Experts of a small language model: 1 pick a token, a softmax router.
Below are experts of layer 2 (counted from 0) of a mixture-of-experts language model. Rows are named gate (a neuron's input weights, with its number), up (a neuron's input weights, with its number), down (a neuron's output weights, with its number) and show model dimensions 96-143. Each number is 500 + 40 x the weight over its row's rms, rounded and kept within 0 to 999. Numbers have three digits each.
Before each expert's rows: "comes before" lists some tokens at least twice as common just after its tokens as in all text; "mostly gets" lists some tokens that are sent to it at least half of the time. This comes from a sample of Wikipedia text that the model never trained on. Tokens count by the router's weight.

# expert 8
comes before: "\n", "\n\n", ")", ".", "–", "S."
mostly gets: " ==", " ===", " (born ", " U.", "==See also==", "==History=="
gate0:443468445492519451478452526501522488490534504459464449504495510465529526515491473521527446487489491516540581513513365533440551460519463478538520
up0:471511452484512496523528526603440533569544475505394437488530507436514517531558500500519471440436503460551525487485431454503443458486491565547607
down0:479543511456457476529529497522502486521540426485486504449519498477481445566477520485574439495511507392509600530482516543499527537431510515396511
gate1:504446476526545531483535547501497553539511481449481520462506498473445505474509536432523551607522516500413485449542471456582558462559473423557484
up1:494480584423489446485462525440563428471505551439513519503523547528479484506525525476534497498540500490533511537496480503426476438465488565447563
down1:510440515523524495486498511445540453559418492454492503499477513485456480434499554499574509554487509427486583543508521532506567469563547446494479
gate2:500536459447504513475467526495452482400522483517551487519542503566474491487485569508523529483486503507479478471542488482453514476527469462476461
up2:512510529498464476463502462507547544527515483478542491419530445543508489528534455475467452506553532475468489477565442495516478536485497474460541
down2:499560543448461510448500420455562462554423509466556524462444421533517478452527474582455472438526497467493487510557476501445461516509529457490489
gate3:468535515508542515533555431542470515414496449472504532560527446470540476487516508530488474522512480538577603479449496557517434516563495519480406
up3:536492464461470478510447515465553559512498508594455481428502485521469463475490494509467530457517520485478494547509511417495512465557475442489545
down3:480572539492552430550464516510469533384514549492453493529492505482530522516412453548530454514459490428507573466502455436511520532464556441442520
gate4:467489461513570487520536454472523440445489511512507488486418507478471514570545478494537523508466439466430502415483483602519547497513516527479500
up4:564425471493515463472458471494500468444516526520562445546490476469491476468516496469502470451514448562482576521522519486488430513472502456560450
down4:605518469525536549477465536521468533481547560553528471506507378460470489471520528493519481482490551478493482507472514485540480416462528527525507
gate5:481439501457462486579456485478487579514545449479519513438532511493426525469546582571530443466451465470472502509481526519523564480554562482476562
up5:461482544495485474525464464535496494475464415446548445518510537445503511479448523537574499471478544521431466567485536476440505448502545545438587
down5:532530475482470461435446536498501590542437548497539429505497611482507479526426544516463549541538464534524517605492514415429510514456520489494521
gate6:455495443476538430514539546569507508461496479538502532486586499471488501459498493533541514480549544476422395523480462476572538475494468466471561
up6:495514479490535548523492486393441482526560559461517492491513481509489468517498415481554426494492451505535498492500512540504452467548531372541473
down6:496457496508543533585455475520447431521481529456531491503553573540510507567544543514496518499505526388493489451483515504505453459511476486495487
gate7:443525531496492471471528520455541552552468518490452447571534541496533521605408472522499498551498556450586437589564507475460529516522501485494530
up7:534519539498484452447490500556532504530493513504491484444480513484520458565584467460481460482468505477545459479459459529516463416453459458497559
down7:511496475484509487569521445510500486583522513494521534549479592513510504441464423433472557462506448501563444549491497496603548463524515512467482
gate8:516504515505492508476557497539482507531529541528525546533513557496480513474494461463522497463512472506524551450573501541486489550521503553504452
up8:499445520530472486436451521430459523508438531446514524537569554500476463455517508499507517553500537479416559549467509487524531504470515511502525
down8:491550491500501533535523505473562432445523474496478492501463558446501508486495449483474523493476444565534574517578540532512491576470489397503493
gate9:532544555496590519517461482449449547500485491452495467436509506438501514539491515530479522501564474571516476461512536387558496547507498477533537
up9:421500568563519528476501437576569564449533573521480532516466479494499457466553505541497434471491516522445516514503476486515487459533468518443495
down9:495505511507422589485534510504472491512455508411492518512537541445532416482490455541526547542585481513585463500580555498519487520504514550490508
gate10:522546494490537551547540523545473559514438456542481503493505499524426530426481486444511523513441425508567480473490544507448513503538447509455544
up10:548547488565497564490581588470522535510455511448507592417454497506532477539432580491530551465453479506500487402538505511476567555526492455515531
down10:538447518531573525497502504525520507526528580494520433456431411493493560492490461451476409542509525495499474524521479533493497508552510510525547
gate11:532502567494420570455562442539506512454518488515487481505542508496507545464492489455543443532500544470428442547501556435449469476479502457496475
up11:475484453490452532453470496449466450481415520538523521497562591435472448518414486510482530443532421541430555546409452546545510565497527548488414
down11:532557501491488484485520471507560514399517509623541563497510590534578592532529422572423500499499556515557458477538542529430515490461521489504527
gate12:459508461469450439473539467586494477522530512482482416472501521485494472450412509508513464486503508533450446605515518557531512472576443503494573
up12:440530510516422583447533467532499431512493522525519504437388448534517484486547490507499458560480546509445537466481548585610596538432454514512435
down12:473541458513504455437516605476486469484494524472479593501477481514444488483448498454494532467480479442548543557488505473443513437517503490485517
gate13:461531556536559434451477515521490478528506566514506512508488506476496481582464467544546523453524467515460505415541463535518547458517548450526486
up13:492516587491515548509535572484529507486495531590510522507448559498566500578441446450547493477538446474520541438548542532493502432566528502495500
down13:497488539598556524457540488365458503508394475506543559505484472536561490488505479446485472454592539527541495514546505499556471540497506535516498
gate14:540564546461488480541437527525510481501554477529538477435496485437492460522397470446464509438467519482434444473570462520450439415562516558565539
up14:545443464494517472512459476548515466515538473568526493513470523441423447447458444502465505470432456525473497521546544478457464560502568519478504
down14:425454509470492523480534433466509488534455478506449553490482432518510477478467459471522482515465520524476501475570468458475560473505524467515452
gate15:478553457493579466480523488506493525467527561480495507520548428498458458535505559505459537439581580514511538538547533554468477511489500511534520
up15:577469494507453485536435536497523400481508579489493478486507524468516471475578469463502498541536509451520549503450479483548535567464543502533512
down15:521463573481415511459592469529572520486497479506511497502527523463443510486498501526528496512522586492536512518534487506526463539432490476537491
gate16:531461493531488478520451413479525473509543565496448531517504349508482590468433570466495519524471553515485455419543443484476460441541534538492463
up16:465572472439457499488523580509529542524540540485477512502482517472462459485540492486574525521481449531509463460447513485502502466548515442494521
down16:505499460412557388537495509485543498473461511521530545516522484500511510479507530495498503482497560572523492498508473431496537510514527496533478
gate17:523509522516511593508468445474515492559494480531451566487484546522464521507562436545466519565532568523466447484435476526521503568516548434479563
up17:464511528500521428477419548532546445509554565476560473437536537431545533469496552470463494507507460498509470512506568542498454484471465473457516
down17:537529503485491508465516521498493468538508462504472434523496406486467515523490509461560544488551552573441446485434515495517481585442601508466485
gate18:498437424418536553483565447493465468461472409509479497510439571482495514438457533449610473461528479443471610524565471463459517479528439544439498
up18:487565493537524463463579489522549483572511446477512474471584505419530507448559475455482466526487596498502475553480459405467496479460526409548467
down18:509510494524477494531469477520500461463514546497534437502453440529458466456543452515505494500477490546519380410517407534501516527507431510566494
gate19:528522561527478449434518527615492491480542480531506535517506546505440525476495487494520542429545530541553477440485459470489424506513517462432506
up19:527549499506481502513557456501549522517473519536458492509428489497545430452505585431481445548523554479513544480471576467462487467480491511562423
down19:539532477506551459541447420512480486478492501477421508517467508486379481467496533486477525478537453502485472552425534469549464518523448488559526
gate20:446515505476458444532449530531565486459523540558554490494547537437472495449461463483508501498489499549511452525482523507488520460490499562491485
up20:507448451491501489478487517472526498471490491466479462444567476483572521491499452537542511560450556485547552453424483509444451552500532521504497
down20:491523488474552489519515472492499471589479501456493465531525485479511515421507534541516463463466472518495420491501517517545512480524514510449526

# expert 3
comes before: " | ", ".", "–", ", ", ",", " |"
mostly gets: "20", "200", "100", "21", "500", "25"
gate0:474463527522470498578484442589508505478470483499488484472501526469486505467558532495555512510470487460537488593473494526486538468471503513490487
up0:529513524531560491542520539499468508499477540455494569576528513527420523463459552564454476542497508484476523552512519550588510456417465474529481
down0:463449520509543477419496447544483493447549516462464475518534506508457523529485455560519525609535501504625454420492484507423515547471563491525509
gate1:531466448494481488464507525513573476484573514505480528505431484552533537521512542544501472392506536470473615468498451564510493525486474534450523
up1:424512503525506417509538503471493545424522550550506466424546491574533495502537521501445489482510484471430533473441493489532466539558505384485464
down1:555617476532530430409580498502436486437454472503530498517455481496438511513519579483457464505415503462469557466476526483420482440582526445526478
gate2:560521502471430492526512481484561421488512428483459485573508565547508512571551526421508545502453471523514491525517516537468475469479490486538468
up2:503524526504574460422541494464492438476425511541457450483454474594461489530577516530419562506434509514501502414461428447556492486531471525488493
down2:475501528537465496532519410568515497494487528453490538559516518448481505477421531444563446523590478476574533499468556532529535587478532509450476
gate3:495519536433487484574488507577555499513476497484511527521546451514443495522523515457461527496489467492542502479487523512504426516509472506430483
up3:565524471519493464482467447476452601477474479536522484492451468500450479480569472483562460542438528546522477535441499460475526513483480500471602
down3:468499543503484418497542539509392587481479497473503446595437581486570491585491508526451555546525514463532484400508498486485512529559479511520519
gate4:518518463516480501589536508531487468527497525471509539442526416481510428566512459519471443485443540526449519503489507434544571520508466538484466
up4:518403539526563488487449468438564499469503523493454457522531554526448515489466550521478466541518481459538514454496458523477486508433522411511503
down4:491523506543578427530505490439519558458460570475460531542462516544500530495477532472498407517526537560514598496484455509508548521449514492456474
gate5:475570560484445410443497521427502462500470517523490525410491531473515492495440505494552581545496570473445509519571422487518532495525497440535479
up5:513444455469545525484522512581499514536543491468524490506475526594532527571555474561471444435501439515516574481476513491537463489511466533519527
down5:512534472473468422551522521453555513521444498510539400514470501550513524498482493511504487538529555559552477440527512503557514525479462484511610
gate6:511443552521504468456527541480593491505605498535486478496445505551547515487485493528513482525566517466519475514470508504561526516478478535474567
up6:485437581560547470443533464499429518535463452544497446560479487533516550435515389542493450479454449437565503518499539480453493516476546385556473
down6:544483462539450431500536497551499563485498531487483540513511443487544464477496474440541575493484563465491518448449459504531476457443526516483501
gate7:453476507515425492517497503478532439488464517501504499556504539525482499438487532537521454548528444522486511503544531516538547489530553525572560
up7:499523516544480538588518465542472510494557499480418576491525442535506533551481450532549471500455501533508502484506454504541456451480510525510466
down7:516477537479534483523432469449454536463446515480491503471427528524552524467520467516553484481558519498465535511507484480543570458488467525519545
gate8:543446490472494467450458489470426555498448444558488465477510454418521525515487486474497517529574522561510543498510473477597517535523451554447546
up8:475538517525522473492493514570504502553470564524458518516448538489492487476524459552530510488444508525516457527490494537533523481460488494558482
down8:498477528467527514482476504468461510502548489509477502460510483460472545442478506432559484478499472501496581615455581493475519496450497471503481
gate9:475470561476463498463505511501502526476515506485565481571544548502458465558493456544517556551488582575480493549485435489517471494451515548559546
up9:433502538455525489459516511428465478441543551480506483550447564532517478523492465535474578519500611510478491502550505541480474523456485530485565
down9:461501491524521474482514560501489503498490469441443527452457463555476536472453513543497471480489434488487536558569453433432473512510441492527440
gate10:474407538471510508466491481503524531553464471569489504517528445505508525483554582469461459434547536483500495466454439508512484504532449507535478
up10:466545529533431452503485415451482523433531480457504515529522551514485500505543459502562466522536461445517535553475518425508500492504511458475517
down10:441507437470422500498509574499505520474478540471526459559523461524531495489512436506602539530418447552521490507503514502516562464406550505573509
gate11:545453521455500448548481426510432536463515509522527474494499531591502524505539455436439498468441546477532497496503454454538489518480525429552505
up11:466527522489501506498469516548509516521501580550508532531486465421495480490524545518541534491549496524539504488479522518464475542534474562519480
down11:525433464431497433534476539544472522567526466523591441509453416599464499485465500467498546481496472511503482539509492533523484526467529534491499
gate12:496513512494476562478477434461519442482466451440465507499477491480480527533569478488537476432526514535550513515529482500515446482495531502533533
up12:482538552445546495482505498461514493489597430506520531489429554455422430518497544502547500509458466444441464484427514550519517532498524472451562
down12:459547556573462520505467491540486502544505479506476501469501468487417553560482517480518531463484472532546464412554496441431497445520548515469446
gate13:554479529534428526527539422500448495466513471488484516489386526431485525512483500522511487582481449474430542482470508550514516538511539464416507
up13:514458408467504501439496529484504509593498464548533543487460469536507469495472527476551542505554532510556575491512478523460564510419478523493528
down13:450502445531501497513512424583530441561566441539544510539523598502514498593583543486517464465497479534523475563438484534522457478526502549519481
gate14:522487527465493429520464532487523586559502472469459462538437534458537524542515364482494465500505526600490452525589449477463459417465540487470484
up14:515453460492541551484482501464479477473454499501423460563505486507506515505525525545509552446492540509572510508495518525517500453513474432586416
down14:466502457537524564523454469473464515486471502498514501570523424505487471485551586567522546485513553463543500497464515506479511490493499456600480
gate15:495476443497482450496499464497496466489594535431578531550524529472478517472518515440520494482498465471503512555515525480491536480477521530531481
up15:451479539523464447495526556548515608478554458418512508464477547506399575447545482529502551455475478566486535577500507477617485477473508482459521
down15:519518523501567489563465562489543492557509438572419542499495455528500490504556442538500506502503488517509484548537522423494563461480431516497478
gate16:516517514547572524539482400533453513526482508445454444501443559491519545454540502573499529527433492527617432543526471378477476504484556472561484
up16:523547521477571503435485476527491524451403450468510443509538487463514501551511448507443520500477506495472495541502510464452481502454504481495515
down16:483524528505582472563529471547471452546581457505553502511523534479435558596494453391544513523481526496473574507466462483479503541510488553507479
gate17:624364477546457479518462457456504489452556519487456447507510535488444529567459466481566503469494406565498508455503568516499436542458540517481496
up17:460553461532460491470537475453509481454506500440479524491501495549507478517498504552500591477520451491530490516513517493505488543486461485477438
down17:478509510499537513550500502522472508536491462492545503456489560499477480489466527523535554475564495397485488530492464462458521492485487496534468
gate18:503488471564502509557474511418424510485508508480497474515505535473472510518469413511486507490453505479506465546457484600431486512528472521533452
up18:465547415587527461558538488498504482464492481449516444557438454454475464575425509484467569505408466461506570475456486537492477520511455411532521
down18:510482485410444501500504526454433486545538534515491527457546658485444507432579495425520505436502461498484506461455476472529517570506543476449518
gate19:533500526496508483429486524522502520486414509486526514570493556444515458438487563547482453427515537480480521480499580530471562515562495536515496
up19:472480495475468551477446489468516549546507508477468519542527519470524523638526449489523543528491457494482475542548510442557475504501549490462479
down19:493482564572443493481579453589511539508520500524519502490519382437552570508485509486510497521502479491472497542568483566450458493457447547510552
gate20:468410494498537488523594543574553513504485499454499521560590500504491523484475521491585441404482489470540519512525435548530544449513511557477549
up20:471492425432516527468470501485493452497504447527545521483547579473530446468552540522444522465526509504454486571541471485522405453476543410461486
down20:488500479452496524506454522571539523505476564477563573474510552460497462499493476480384480499490495518523459492561552491515472484474451423411405

# expert 14
comes before: "1", "2", "0", "3", "4", "6"
mostly gets: " (", "| ", "; ", ": ", " in ", "% | "
gate0:476482508468536548460553411448529568445507423525505481491519497542514448429496525466478416502488437453483508470475464422466482470539577445539557
up0:512505523557515538514525436546551486509516522537510542503482517456473458448479511456506501459473510525470513537453492511581603493567491589501507
down0:551485507503564460477458475462547492504573562530567548520486476538473510423533492441527535516593497453510510470428503479557574479519470508458468
gate1:493423493565467534532484536579491422540457459480572489513544543559540486532493522465534533508506488552563534521526487504556504511473526560478533
up1:552462426544405537457461442483600447415518585475521495493505550508504511534588550506503563486513525596477486458519503600495500485527472436518467
down1:480498520475461507525533448543457501527470527499484501501515526522471537512483509458584490374517504512571569555458486398554442532384509539504546
gate2:518516490497499478520498536492448509447466556484563460495500476582496480559457493493439478520549465497482483526447571535450527444516476500449499
up2:512487490513521489540536552537496472451546547504499459495554495508508556460492524546463506479527513491473438471615556554525533564534525523442531
down2:526512469498539540541488512524457503543514505555501480457462587512553500547450442519460520466434467463518491463506505473511501464540506481492427
gate3:397491564473506527527493493506555506539595533486605529460562513491576475472472468449491488540481494543485583493513465529527498530502542495536527
up3:512519461484503504513536485484481551458431441511462477510536463530455517568525598515504496546508481479528443501450549441463448525475437518516527
down3:470405435556472551571426481542513456458528504511498470510496543553448469562466503536553503500467531427518557510531437515540441486546531440460565
gate4:478469545494560536574535548442583491537482483531451505539480593558494519535497477545531495476534475564473462516483527513483487495514512469510538
up4:550534529489437582505548467535434592496501446500477550502455464475488587543482492581467559518547532471464495558485500532528486469601472540507462
down4:535461398457530558471468432456421445502550541492526523474471535544469535486482578562545525490467582556424507475545424522513491531547533479519489
gate5:463526458495530524493422508479549545429508461502473473406473540464510543498468549485538449546504491556480605525596451481510481456470486487543490
up5:534481448470497449468431473490542538491480487437522489498483478510465534532516468511521603480502488522502578543441496524513463448501515550571453
down5:536512517455455503483496491585493526476498378552495530493539425517543524478448555478547449443447489508474532551506517424499546478558509507500503
gate6:521535484475460504565514477428518542517558441467539471544516509491510509592493523428521584499488423534497531458521539513545475496445475474481489
up6:527534525455500534489480528437536580520562430542515548497513526496485513504464475379513582494523401530513533519501500528493465478494497471487521
down6:489405524503479540521473525566521455471464509506443470493455522509484491506542487524467419462459525518490489569531459488507493527398412508494585
gate7:489435520522548481553525436497537515574576478473480509481448446492489578465545499452489524502430509566523506470439541525523508535524442482549490
up7:561464541425513468504540467539488496494515470554499466463490520541492572465511520525492480547525514492539474562490473472559509530470476499475508
down7:547546515519521503502467484501492461424502490478524522590494678511479488519441517501523478472501486525443561436484548512528482473516495490512513
gate8:547543493428477457490542513511458489471566505561532488521478472475542484563475507448519414555507463545466480440541484490555530466522499498505528
up8:486493487408486488471580474521500498561398412457479453534515451407477436536473503484505481554463480480531507479490450510496544419488488543512571
down8:477497502505542536471474433482529482539475503539467590496537551551467564415518573466518506561457478517472522524468437423565530460493510548446504
gate9:526513539419549529419531534484550516465466452484493457505532512515473480477456437526451464510473479492474475502502494530555495540453589468489605
up9:492487610514513457501509532445516479429532485475466450535487447508468512533439495424463510582468479464527492496494499480475469553523580418480577
down9:529504538483512519481443467458507516484520511450592535516497555429502494499506513503496531544464487511474577536520461439496514492435527503495451
gate10:453428480550498488472510466502502446497457485466483470459523496468543544488450488532533517473560463486403583527468469482480448453441526480455429
up10:468468527503507560505512535505430524502446512484486511513491552550549467469550475538506537464451570453510521511533505539489505462510583449522541
down10:480507498491484486496487557526523552529455507477525577556503489437488520500458488476452498470463474485507470539492412529482457472462422453525458
gate11:524498473500432490481475487492510578519529536473447475537470510564532490469553501478464504498362475547551499543413492440533518473549427441510489
up11:454496493495480507529473505490417508466557500454484457485439440494478505477445521455433492538512494498486434457518507491432545462503492510492568
down11:468391501448460584556522482473526489499493393504536556509530493522433526521448486445487501458498524449486479517472479579543571451470469428509537
gate12:512504477488457430486485550526507473551539511508531568472454439499495556529424545541519504473516486477486497544449554541478529548446487555481457
up12:512521549497535419507537525458525480486507442496575520543483496454526453437504515512570540457529502450556557578513551509524473428492549432493528
down12:430503476488491444541500453431481503494553508425504476442468510507533493435491525467506516508528499510470556490468480499454411451561508477540515
gate13:514502571468514483547451489527482497439492491515503537583483530515389502503531529490457532540446441549512507532461508535462540571489504458454487
up13:506447562493525483554504443485572472514412532469480559498416476543502496491534491478413539488453454499448500463511478470444577495531418429430497
down13:484503511497439549482483529545514454492454471474472528507498635525465521529535470515547494509441483478507461556444514543515516542438542538500516
gate14:514518564452437454534412406436537507463542529466500535566550420579509524463528432532491513517483473518559487576501560546488452514497517463544511
up14:503518505551501521471497534518506533576511544526468480468517525447546505480547475569535485549538502580498479587515455463483601493507482544564477
down14:587465482531513401482516485455518537547437475497507524573452509484407496517539544472561397466495477488476559432527504514448485476493498544595558
gate15:480564515446429497482435589545417507481522438534496509388487402471443508547490519475473545588479516525491447500563525504483465500460483454522473
up15:499478571511548501546488515486516507506547484515479496469593484485408545446480525475472399517472524540524512474498489483537486495523487514485471
down15:532496493501516554514450485499514512536526525433441501569469554440478490547506515548527522584465524551532565445472508455480506520472474530466528
gate16:492476518500575546500539503513471506455540440444464510525529562500552493567463448561458435416475479520503481596544527631457526441546429520539527
up16:478461526544512539511442523461457566471456538437449526463537570521527521427525510499486450475469498484487495493452550431533470454459451563531473
down16:440491480536505514510531504526475530563517519484549543543502481517495550484504483550484531551538506475498524511507540548513464524500449547540517
gate17:533532479537549499434480534526490404451464476528497534473483552586519536414470413495518497481442447431525444492518522569470461499550503515523446
up17:430516554467542519462558508575533469463455454534466486579437537480496600522534483490560492508511478483492518509476574497513456545448500477462519
down17:456477524513521537520454515494540588487486565524479517516505446483520498500504519573486491516430458486483426564478516519497463539551530512521503
gate18:435474475423522566444544501434467502530527482483473517492524457514498503484449473471489534525558486512468507471549545501520502563540540469506469
up18:498520531515515495612438429598475502451463505524510426526482456445478472531533502494481484446504415538472497465455458540498507492488494424498489
down18:465448436608480491527491569556544513539527517531519522530523279499483578498558519478431508489442520477471528582505514495500515489512507456530512
gate19:514561495517458476507462553493530491411574525440398482519486458448443472488485544479561526420500418509556414470504485444534546518561502500520553
up19:515516563515500533538539540495513486477462512473502510524450520527507534518467526554595495466546465588496518498468450467505489548488512502547559
down19:465545455550420563483506480542437546490449485452482419520469583460456513467586477504493524509567541502436583455491468497515498465532535525473501
gate20:544483481486514499497534481450484468538542549476486488544452523475478458453501534492444501439573425459518464489515470535393595474486570507408544
up20:495494454537471575535542534477458454480491591490519440506457487567513498521491488512429464442438463548530523535544542515526497511534571509477500
down20:579644519518549589507522549504502494472525485477458535424426494462559517507485505422405588538536481480446511560533481506541484548511538530456536

# expert 12
comes before: "\n", " | ", " |", "\n\n", " | +", "; "
mostly gets: " |", ") |", " |  |", " |  |  |", "% |", "|  |"
gate0:518540451551562479509396415527490551488499483517490513520451530524562569478431493493534537497485498442460540563531475488456502574542498488512516
up0:507560525531473516497476476511551507470513487519519534479498516554519489478470508486488522505537558458493543409535477546459441500506490506481477
down0:496614510433535478443457441478602473553467458493505497531593450484480469455513438504490506549471464524507481420560473511543554497486518532557550
gate1:478551470469618432561513482508453461527476575495508509423518596505431434465478497512569484505586499426526504502459498554469521524434512466489522
up1:545461539443518411499551423524516551528591533465553509550519527513507576493468455486501559496468523479465535476492536488507500509476577519474537
down1:496514511506467542466571521528543566544442598436490517449498496525562476546520477477453504454475536523554458492496489462501503477527464526527528
gate2:546461468467446470455429457573539606499437512535499480549456517537525533429512524502540452428536497469511514450483333545558504526427484510537523
up2:547470505551463572522538537499459460560543576479504522503488463510547440441526499512553537505560555493462541512441549476483505500469588518529513
down2:457492471485502513611449525500518544480514536479485480545515464492485507524475497478471458557486458570514500445439519553513502555502422410473482
gate3:564477457483463561546484564485494537484552500459505553505473526533461459554529520452445489455597554484533542539439513516533528552510469489540470
up3:510463491472477550530488446430466562496519540545534491535511471508490416514472527524616468542552456570453503465494415562446508517495454507487472
down3:456491447444511555466616438504532476564567564494481483464439459577478434452502517462488563513542518456499472494477457519512554479504530514518492
gate4:523510508517520478497458435479438477488535468522441472498488425490509524468455529458565499579516462441508482500483490481538500465502432534522477
up4:530564525511552549496574449468480473454451519526514471567553504466535512498502523503492439457488414464478531456461442454537434517421504526446419
down4:427535467453503552490569431460407499452419494470560486537559486492596488543512503470524494488509419411478498450496519496561501463456552556463478
gate5:478483596566494517569500500478422495616527472505497478450491409512505499446544523547509489446566463507515493471470509439480506526517537490509462
up5:507538555488486472577516474470557530465497469571562499528559474554490480578436590539471535565574437483561510497509583527460479532506415481523471
down5:510496543460527500515477596511479484551546501500496462524484428468539518535543543489454475516575529445509584522524504535511499543542468463467515
gate6:525452471506452469546568497461480529523469452501547491415458492557449486454523478584507468503479457507557547433534522497487553508491501492531525
up6:529537490534516612519524474497527462517450527493548478538439460543507569462488445521482541474534538529468525513427472508595480547470495485501569
down6:463486490474520528485481527490538529519461526578471455488480474540508489497530470558554498446541458482527532422492495516463484496552499514447501
gate7:449470491554551471510472474453438493508472509529490512547492506464480485482490472452540584465554461529489544491454456507573489453480519533492511
up7:483490491481533496500489499580518538518478417585475463486588450548518533456543417531451532567502470539564556526478552526532486560516507481518454
down7:447573503514522521496552505555541560538444555515475532551459487558563537458539464504558547499379449522468548525548447469478418453470505554493459
gate8:470529484450519498559523464543481556547484493502512513549474610468452499418539496487398547528480488581476494473483476557509504432462499495437487
up8:511533495502516518497497575458542511513465503510459507515439463511536501540611485446506514503504480542476462519491472497442604419458470501531422
down8:574536546477437461482576517494551476569482411539481499555469423526514467551481512560477500510434541486488432543566520448453514539453499497494566
gate9:475526403455513405544468507478528521473452550482517534470426478517588513429542478506539496507513473520516436560437411459539545532549490543479486
up9:498461539524454516473395481525505496471561537553532482475462544476448553465457454574573515495468476512459519490539507566490518411481416508499583
down9:481521533460448479533545543523489448444522557541577504545467661475441443484485497574445448562472524419432454531515444483466507529499468495504495
gate10:471537545598518516529541476515555482463492538430518357392585536521553484527545519463506519514524514473558476491424515559466484524497515527485626
up10:592508507409471453464531485524506457464515513507449482505450479473555502483463460532512465549556513473494522492509507492517502453515466477510527
down10:504524608502484412493495471538530481415513433553487425502501581488487494530520488423541454550496533460532464524493540529519531538497497534428444
gate11:484458480509491446510576494462550455516468479486531519420518495532423504539460518545478455483498563457494493512447483522535473434550572460507419
up11:466405533466534573506439493493500578501518408501456480506479530505464534512572467445471533515481418478530493519517543549456506454506519520530497
down11:480393530535449557535567484387468524508550484464482492476513378490550442446551424517489547533433515593489536457525505559512458509537500507506523
gate12:465510482520517653484507529436568460545440511444525525489479524503544489468474579445479503491479517493538529481522454505526533429502550461495470
up12:529443461471549453561431518549576466432560492464488545474496492498459485527551480498492484541542474590427505457553490453507500509450490503498492
down12:468512438487512417490481487451500464559519494466501535475520547553540482532478506484476476478469541518595495528527521415516459543477569505572517
gate13:482485563453581519500480530461504476595605502477485534534531394482532496520511489490541483548473553538437477539421524495435515509570504565519492
up13:490539500469482474503457481514551531508488488548523545521474482509464478565468447506487460464542498482475519469483501558518464525517479426533499
down13:530518492526431546485469542458537463496553479506526574549565365524483524420451409517511508492444527468494440545470505494487496444516495598471506
gate14:481451484476543475451559356515526471399480483488505479535483470470443489464512487511444467562487469471451507518542492513526504501538524433489562
up14:489425475514514433473463552484460470487499584480490534535469507407491496514518497465439501495502471535528487537515521490501530502519412453504562
down14:452468532479476485509479547523447499416538473480544490532561525592501495537506510490485467453470507519510445494510488540495447439520554527491454
gate15:437558543507371429557532536491447485491465444531557513535541482537532452496485468516512481478467496592512498480517521560577546486502461560465454
up15:533499525540468504523534575570490467509447490507510510519521484479523485436509456480431492531509518536472553511514456480464552467506551598506567
down15:464527551510452486498505449524499517505461479542516493501506525486544531536492515507494463519462487499502538606489442491549591556575508531470510
gate16:473528451534495450504459501472523567513458471494465512476471520503479445519470507501507472486505554575512460500535467436465530476479574486523535
up16:426460490443536484484480447541490451389535492501526480421490397530570542549460517435532587478490452499502503488562488503530423467598489463538618
down16:453473442467464468516583483490505557516411400496410515498437466444454510504507540524514465536484516468520466495498543441458475493507464469560548
gate17:509513507459500520502498534525503522568535487436517518531598460542421468463497518487515495417564506531543617499531473438523457504480535546441486
up17:529522525451458517474486486572521509478524492463465480587603413493463503505507458456420467460478520545564497484507403487501522481465567519542556
down17:505465482496543455503578443483486490548518456510432463502472551429415482479518534551492473431499547456503520521485449498496455511479562467436465
gate18:486444532567542532482515482526524472552549459425547472568505562604484487561538497452471471555440519497520494492565480591509548516491496578492530
up18:507453469475509548526496482581509521541458576525536413575472583530523456562481489468480500567474576578540472480521497509506525417583529528471497
down18:511459477493460475471518545459512514574489418493506408486517479512553513510510504516504528510407519474492480549482504430540474470472510424560477
gate19:495497495465529482477498478472534576534487465527545516543522431503463517488483528477525454548450495506497488467570534495527550528434475488485508
up19:539474543506466464552497427568539493447513465534525476458488551512516427466533479521493491437483409530539482534512471440465468528482459580516573
down19:494506535483543538491547477487470486484525473511526485440509549543564461451499471473527504419518520461494473521504473569519522517527506490512523
gate20:540492481522509439543504524460471509497490494510468510436460492484485482426490521432492560448513493461518498520486543503525459460502509494547467
up20:552502534540514443493473547432519451548496498524447497459516505468477466470523571483479489479522513525553560554550470506482456549483494444502518
down20:446530431460493515435448518475541479521506481525564509528482565530478512516534493485527477466470538528587551531560458450579519508432506488567493